Experts of a small language model: 14 layers, vocabulary 4096.
Below are experts of layer 8 (counted from 0) of a mixture-of-experts language model. Rows are named router (the router's row for the expert), down (a neuron's output weights, with its number) and show model dimensions 0-255. Each number is 500 + 50 x the weight over its row's rms, rounded and kept within 0 to 999. Numbers have three digits each.
Before each expert's rows: a language model's description of what the expert responds to. This comes from a sample of Wikipedia text that the model never trained on.

# expert 3
Spaces and separators before numbers in sports tables and infobox coordinates, list dashes, and some sentence-opening the or T.
router:473607493504565493484557490542558579521482601489548542540394629503594402398512466501529421556442525532490622538512463548465514490424523496457516542530517555508552504425435513583497530517531562518540591480580543530556474454504534459530506528516505471521516529542427483554535450491487491405499494478452482401555473535490489482539529526524548570461473479492456598503564434564496471517554536520604530528531453482540465484436464508525575608585505546550454444473530585497565523426562530480388555591485454493498479592487536480554580518494510514593519465487544533442497417494476563552511492515507553517547470492513510552518541465532561514463390571482456514457568577444514484431377454474566441532599484558472576523524537548436466426539602545474465542527382543421518534504389522
down0:496516468517490485501437478560465454504548586477455485538488548444462525541522443489550552456543545604507448518561582528543485508598417448499510613467546447556482467504538477469525548403513555574498472582650494536405492506496519556543544452555407488490475463511425573507491486538511531465542451392446549539523515471475454542419528530489483441513511497563520523547448497492530483519515530575505399486483455413542476490486459456526470408450498627591472413536491523449475524493510498438484481584424533534378527509474519593439536550412559530527528493599528417423469454577426512480478454492527608524513458499487482434583433514594549469495530535523516501511604523637434471423453507483535546449566413482481449510561592439504493544452516471535504534567461481619405471543481440
down1:572597446483517491525447523552512513579491516440527561468540475515468497473413538415435414377442559488555512586420514505442492492438490463508581483472437474471517465490470448486482551583491501534481528579463482578531516488582527419494451461501535475591497446482558564596457454473512469572512545513474453485476558492477582501491427451531581412505490582496518443455503461541509504447499457544529519505457447529562497489434452556386485526428518501402573495495511466535469499595566576482553433405475440485462508476519520456488558475579436492511512555472495640482458554466491558530622572557425424472512530469408466481602449454527489514521485506556474428448446476562349546532522478485485528514512469610527488498495525482419520453571511456490495543536561425362583464521603420
down2:509380476500598498536510558634529451512457481500602513459498482446549490482557535596508532525443503460478535516391546514459422432450446575439576554394525523517564544466547512512516415593413538553491406528474565501530551551531527537488443457530510438481494535472536503511522520482508564475477470547532471483493538503439493548406546482499546535425532548490550503487514394441473540528521530519485473453481389574523478522505515484521503550484434555551583512594409547465349404587446574487485515528435381395573498555512564516445529516538454503465538512500534567505470438501550560450560542571449460518585524478565555495524556478458527575418524478530535433398501547464468556446436484544416506500405485562475454486524513451556511513530455530475453596490543485560520620442469450
down3:508488466487575519425553498472486412554491417495534471570432594477498574531524334473505403500487491535533504497374525438478546504465588451626525521485560494511605518402522581542512485459518507473542482471518468426517594542462539504415489515415476511493552470482578440402514560494523400486559537551512529630556485502491474509517469517533453477490546384498477475442603415470524498520538438502451539567472532556479495367552576480552473502467450457507522531460532451457538453495503539405506485477521494483451519478444573551439421538465536455473602471509518487493547561476465521531537500535468482550479519491565453473435539494510510487501316533496541420459556476510390472555482520467475332413509470479535440464481450512430513474517558517550409528515479474507500519582537540
down4:445505450451454515510563539610505411500541529406523545606529565474556594568515484487524487452459456503440482556454521504503420541460408454591463465509359550469553533575472465413498566460494544547450486435458564615516650501520428561506498414518535439425585566484575602394427515465431506450502445510540472469528586549434447424559493435541566470475504550540522515470596543519491476396464470473540448543486475465498456495542541455451524489526496492499547445575420481445520519502554460468316528461498497468540505476484481443550510519456526515467557447550521573498438550467539564527426482478457484508597519510498527546501499457565481511494548538510540482532530465573503484500572572514576521524467527452500504438557523435559532515535482470449415525437514561485436476600544577
down5:497501469514482530426458532530529469407482515473473485488517463480651516422537518531481457529572485434493457491519493538490440420536458422462520521592540601506503455384541523468502454548484445463502454472582429457455515534403489421471514554497426518546486569406553525522546512459591496517560489571451541524396486502473392483505574442559598468475507418581431438408482440488519506473448529440448550480463587470411483498446503508377382530496391540546479525469498469505381565512446493560494420469408442461455479450511571583488464444418522481446532509535508534531576522550500501610540497544440497489503486416537495518540488414440415530537473550493505505575540447488583454458492503611441573462449491505520516516554436492453466418543507561531510534570576539486459493536507579
down6:525497557433455467513487464470535477501528551494577541412634522517442502525486612530579485515494562488479577450428583493414497375488442558499478520542520468507517470475470602562448531511466559475478563521552500465523545528514549487525363439363473513551520578466541564556504443571536530577510543517540449411548478483431601468525520498482520458499460552588514431514512446542571500476476556488580526467475430543536512510514486539515534549426440537439522591497542526553412438505481509535511546520502491425406574620505502573488529416548510469432480537545440635549489527519478570573523427540612444478492587449537440495475599490481528447521515439505541469453535463548487565481465585461484451548454555583497507433507526497533602477558502548515549462577423436514588530459481498
down7:508469580414480451524532544513405620479516454481540442487540526441452420477463487530437548595567509436514597560501484550511415541495487475504471476491443577509517590488539497502423481572459522499447508608427541462520576447517539480473402514408496537496512514505536523474509623517538621443466566483518440475463413429409499499487492541611572515433489376448499557520578541480471510552439434470532487534458490492498440486464492521430513447487561480449531510494475546461504537459588518496603458455524504524465504479461535486488590501443461500476417445592473580477442551535409489473500447429400488512539493534516426567551476447456506575450508474509508462479491513530454478453497592585583502430463426538526428443486445458381444479614447549516440550469368454522501459461556534

# expert 7
Space tokens just before a year number after a date or preposition, such as May 24, 2019 or between 1883, plus coordinate °N marks.
router:493515512528508455515479563415648545456529523502422549580460484387442538494446540547461481474451400494487568523473611527603473478532538542507440571515560520545552613545558513529446497468479496460499543451473495475509529499540525536489518434458428508497505523454438544504512581465461472486529482498496457492596496485508391481516473504511437402540449447498474477435446566565430483492458545477535441565559593437563485461398529478545564569519566487478396481480586500440591478461495558505511471559517534540424497515433549473447565444403587457568451526433466390390428500483551531472510564445570534407511444430481578463466575517411482477479536479574538480519438549540529588464490498442457514422503482543445487420441571530523444504504554476465569492570529591492510540585432542
down0:513437452502589458504429476463556479555518456460583492501506424437524505525519495536498406431551493482502477564505499541521494524491491464469554508488499474480445490536475495550468537410541425524558499442467443449461459513618571420522527595529501577587542561599516513540491569523413564584478490547363481485476499497567522438458447561406488484493507416523514518502509501477460478428541478577621502444526429432572521528443564524479591415472476416518518449520512518451401530415453414518552372567577597503490467501521549549564487525517595443525479496479507515451475540505464517498470556647579564421537552596448449509419593490500399494487480512624544481504442389524525469496470556532509505555490504441536470545508491498484526545515571508531554470419470553449473521408458493
down1:585456497507447501411557560508523516436482469475486571509396541475481451450520519403480555494474563425540462406522425464454394559480465536534494562515509424477581465502544485460508542535509453524477481406520434515472433515437580460536466544520514512478482520531487512534519528519534485487566480597504509495549545483478464441550598532477513532422518411506448499526543484549471384619476583496546542595434489526481473472476523576512482456470592533401571528520501423481527522466566475520460450465490518530430532439461448386455527439572553571567601555552557441517404507537502552494462544502512618464429539533498501580523459494437503427595569461531510558503539459502522483393478432467424539478467479516630507469619504453460381508463485446550510395507491563458508543599435494
down2:529483453533593522489591425444497564595496563439435470495570485526430590462520577591447455459512510384481504583554479526502509421476508547495485508570524488517440527545567517579559468367396431453495422469594515527534511446520458552498582550529473549575402452538444464444460567547518452503483532568532527476523462538473477430483405464519517468632480454439511491483439433488581591559572523523531492525472506474468568531615494488465533485484473517516526465449580491405547528522455441589507496554502468541521379476574474568547551533491480444456428535494400460479523514537431526472480454530552468567453447498456496438540565477538540529543560450619603459517562523448505571493483426512427511410492461490445528547503461522501605458460514461483388492470508486487498514499567456
down3:490498486539553547491519502454415510542535582444543517472432446560469436515517506407508470500581465492459492501428505464508506504501450443444617473426515486510523501504433508544599580547487535547488429529566513571461560537453498445525554564557487399478580552503451485551437357521487634460444500480498437533465589517487517518490583535513509552506564475492549601445464517499434484489517497452486505413427462549495491535617545534520401494498349550434521420599466426610413407519548461519542454465522426440497437589501500568502458549515520508470432491592543523462544464445475468481491416513489474536568517514503458571554511649574485521478541506507511477466493469497552492487535561460525476552538458509472549619444471571501495501504438413637571482496486479483424480459538506
down4:464443433516570472479474428479511504520454493471508528433500408535491446503528517578519468430504462481499517552464498387522524487542493530482489412554517545480521535473440460433477578477475554541466464444518451516510522531440497534424532594586520477579586553481496509440433418554520569516485547498430545544435552557503468476448489346468474442457512540574541441499454439512502521459375443458461421433473437425455561637544568504452593461532392562518497559459513433447421510421500428547546567527458566439494509553501628613537551555521401496387461485581493553497506553491524494498511467583509426513498451479437441446512520495490489598510474473541523404432530496465535495525543515466494424459501453505418429515475453529483448575514509441644522513505460423502457479429493487
down5:529436575532567439436479560428561468557514490553450471457489520420497543434494465485431475546523481577531497492502582471578462467508470576519561502474497500554539520422554485462473571483503474456571420473518461466531521534462467443551554503547539537525383457522473483517482551526563564539581468545503460444546355493520505519545509516547577467597506444478384503559516603524479437574486517486497510515532512520607519474503439496548407490450524575512395413469453506475512509479506526449402528530446546520566527434484590566524495502531608491471534448640465429490548480499528618435518485442606492561503427474442476610517541416511543466543640509536484479542496523545531423443490459516469500466509338490588593428519450479550435521469502480462541518512474570499537524449542549
down6:522631484428481673512541490524436550460454527465476500513539463478485433585465455530513577527497502538457499421463466499419506433515435513530462502434508537473521558505573537565582509588535469459468477547436419478454446571461428510505450523475473479484537452429455504495457444434477530495500514467586521523474552463454411446479400572435436513434476488470547527532508462570498491518433458574550494475452459569418526502608398546525504503517524479589575557566449495543548507535481479464537518471483463482526370486534512559494510482486403545498632449543591512589454512518506502526527506504490489531446500468484493478526508558490450467473396598501494371472560554449484525516518536539446452578577397486403438478479482508485526556489533497622522424433481567532408628520415479
down7:602500403520515467466581464428529530450440428435466458460488439456470460613480469487445490436527510453523500538444392490511515575502446512502484555543435494487457500516555480595544471430539568465443473486507533551570455525431476476434424487564502515528479461542475453543530437610518597534518577500529495441519507502518515541528427492497503499507495605573454459525555434476533534440444430572535546511511480456444606460597417479462484526491436506508501427502488564548422467521536516605538577511532554438467547505516560588584523545571497533490617559479509529531398526450520422534549539413456460549461529502453469529493561485500587552498405451568530424499529411580505483416514566482515502448512517565387408420463405532513451528488453394545485520469511433437473448402452467

# expert 2
Capital-letter and word-piece syllables inside South and East Asian personal and place names, such as Hasina, Liu Shaoqi, Sahibganj, Khan.
router:491532428560504491493480518461528457461516514488518510529426529540521524397526475476460459449489466526531414511496524448589505509448582558518460534565480560474461460430482478372517517375462572496470557513398462542484532465590552479487470548483400629533470483435444514430457445386546437473476562572467506503547562484435467546536496429456505541523485443466444461424454509522619393490534464513532510429520562487398567562436464464528504559488614541487454439586536542526486504459496511503492465554397531544561492476480582564588533511445497447529448454490538468424624455448448473459506460478525494537457450541509437553554500534509537539539532480548433519505624455474467497542543475509555458512544532512475586552533567539433526487424436382466587387458461575580493486554456469
down0:512464468533500490510585582471620436447549596489467471460489530508505441454503495534590511542527485525559463435523514467486531604544531564540472550546472478497476452501484445558567531460494413532395643435583377508544476546587542427551463565484494553541544534603465482490533514487516581517447554489441473473477512566434477523424487510463413575538511451418549476439498453401500574504486521506561483473491626509554529559452493515447480515474480470512490500428509466488515567398401421470487544453472534552478527508494525546467458509507474547465581524609488495490466437467474489490447526520597553557550512448426512451521475489591499483432471526499426511459544481475576484518522562590519499392546496539472623599509500574492402463483480428440485540565441388559435441483397483
down1:419433555514451516459440552506542476425465516508477504508487522508458654575479515444440401438460579521543491524529478510452550503529472467455487518466480484389435493497577495461517480527516485511502442513511479495441533460566532496542492556474539581479383458478593548409478524562587465544518585446551505537525466566465493483520462487547507520501475525466525480520607465591436451526581495439482530417531550567551349516534513518541481489476492496390490519448525540580489495484562529462389454384503488575527424490478553537500448520509507530501412452531517447495497653584492471526443461578458633489490516492472464427413538598523507462527505522485600378476436476494566510415521519544451569452474519544493604443493479568560526489486505511571614589484536499450485548527571527
down2:467500604505506475525503574516453491479583371465537534447437536457486529486428506552507578414497490468566419586589511472458451539491417485418465508543453559468553554521488465485490386464460547562513437406442468442498491500543515428556575489518443448535498575500546614470457509458522544470573583477612476512437505655514454538482504475440623599517560518457567471505428417482520538568427456491573472412517485489571490530485553514543466516440409501485513492570545513472431509561496558467463573460522541457636420457504453495478606432478456486524542499482500475428491469495516547478526483472515523532561475465493538571570399514519578494551538463466539504461522440506476466510570542470509480526470456522538553437475525407537392523454547411480478464462534399443564434528489553
down3:546543540549543465545467468421532515508448507533465551478510506437543459481562506541499452438419418599528490512502420511455498548568520484477564508468554466497498558536580549607462434478462511485496497557508510431470449505505511517517562470488510392557566527449487553542519439444385523465553607452424490512474418419583433574428486507441480599470501541480554541569437412431527525510490487468492538472498498499456449512554479589580433514492513599498506481573466546509423511501613513410507460520472486516468481448330552477476433440512550473506312512547458453452483510494435585490528495562496519509574571503553618489435534496445496529522433455407504533519485597463572509562578446537521508503535500498610424552512560458525549545486460551514488501573582437504563515534452460
down4:461419502457537568472559512642518411577394409499533513485481424538412449510487494535428496526487517434581492567508472613539594465447512424500459552526526465475562540455509565465533550546556571539471528534464524513462537422549481468531490497539585474441425588485540589521538451431545467473509541557521524481425515529445539561460507479455499463447554567575457524450530465520500474501426440484500476534534494541562401489466487475469597429436597480490440582473441568521528380541459561570555641481433626558513607483466487452542417461549460528445576503478451605454441508528502500555574541487555466501501524552488434487502538556530527574533532467444526494506561511467511480445404460508542558540543521447442503499476475436490452438543540570530537558444496480475548467414511575
down5:489462510512478536500504464508510550545505425464536471521532573424449498456443462467478425485502413448529523527525574523482504441480583441467562445458373593544499441461462548427499578428468558414488452436521561552548560514419525502464473478540525491569433460569545568460634516570457478496591510448454434519521510655422601446450507447494570465476474469513534440516611579513502466428435490533506535579509566407454544425467508528362502513480516489432486554464378487531586585405500504472508557548515541497560513553552497493363451455430422458593505551531432483506479526456415490470484443565471503523487509465460493491536561496363496489530451448492519472493529505504469565455469509541490533583495524502445450412531409547501521455514509554465477447448567467526506531476480477
down6:531441435414484460552485415517499472535420479443433470574523569556533538516472433516521411564511516542532501543545394538442548452552522486417459562405470603496451491438443480519558570448402442505567520584518462571550519451508531542552494528487508591565562486573503489615587400484572514538480521474473495531498540453491566400495434531503505518499489565579469499522482525467426505502477441521450499603518513515516450522465425539507585443470519497555537548461502548504490542552440521467551472409488490450424420518481535521542451515509554640481494499422514510597469452498516430553496444532474525551477512460546487446515550545489545529443529587431538455342500441498550608456572548510452449487506551479474603427454527523471461435451431456472570410498537518530516547408537395
down7:509464543526416515477583457533518526520493453461464506514510478462464548466486475510451457490444338476582546469456527551477582494497517580496544439415409595517478506476472435442504597542400420409502496422485497440586456531412562551470459555577510465451574543527432481509509538515530575498470456547530474485461530502479648595558506462485489557519531404474537415478453498452500486505445546444481470387415481568538542522487472505532517514549515549434477469437426525444489507468468535456537534567548508521468406493539525453411554551441516484561517486546520522545429602498479485558386464512477576507529517499448547549580604489460448408521546575534576498475548380477498544426549548482529490560552510538559453567540458403562526506501529505426472475476520553550539460381424520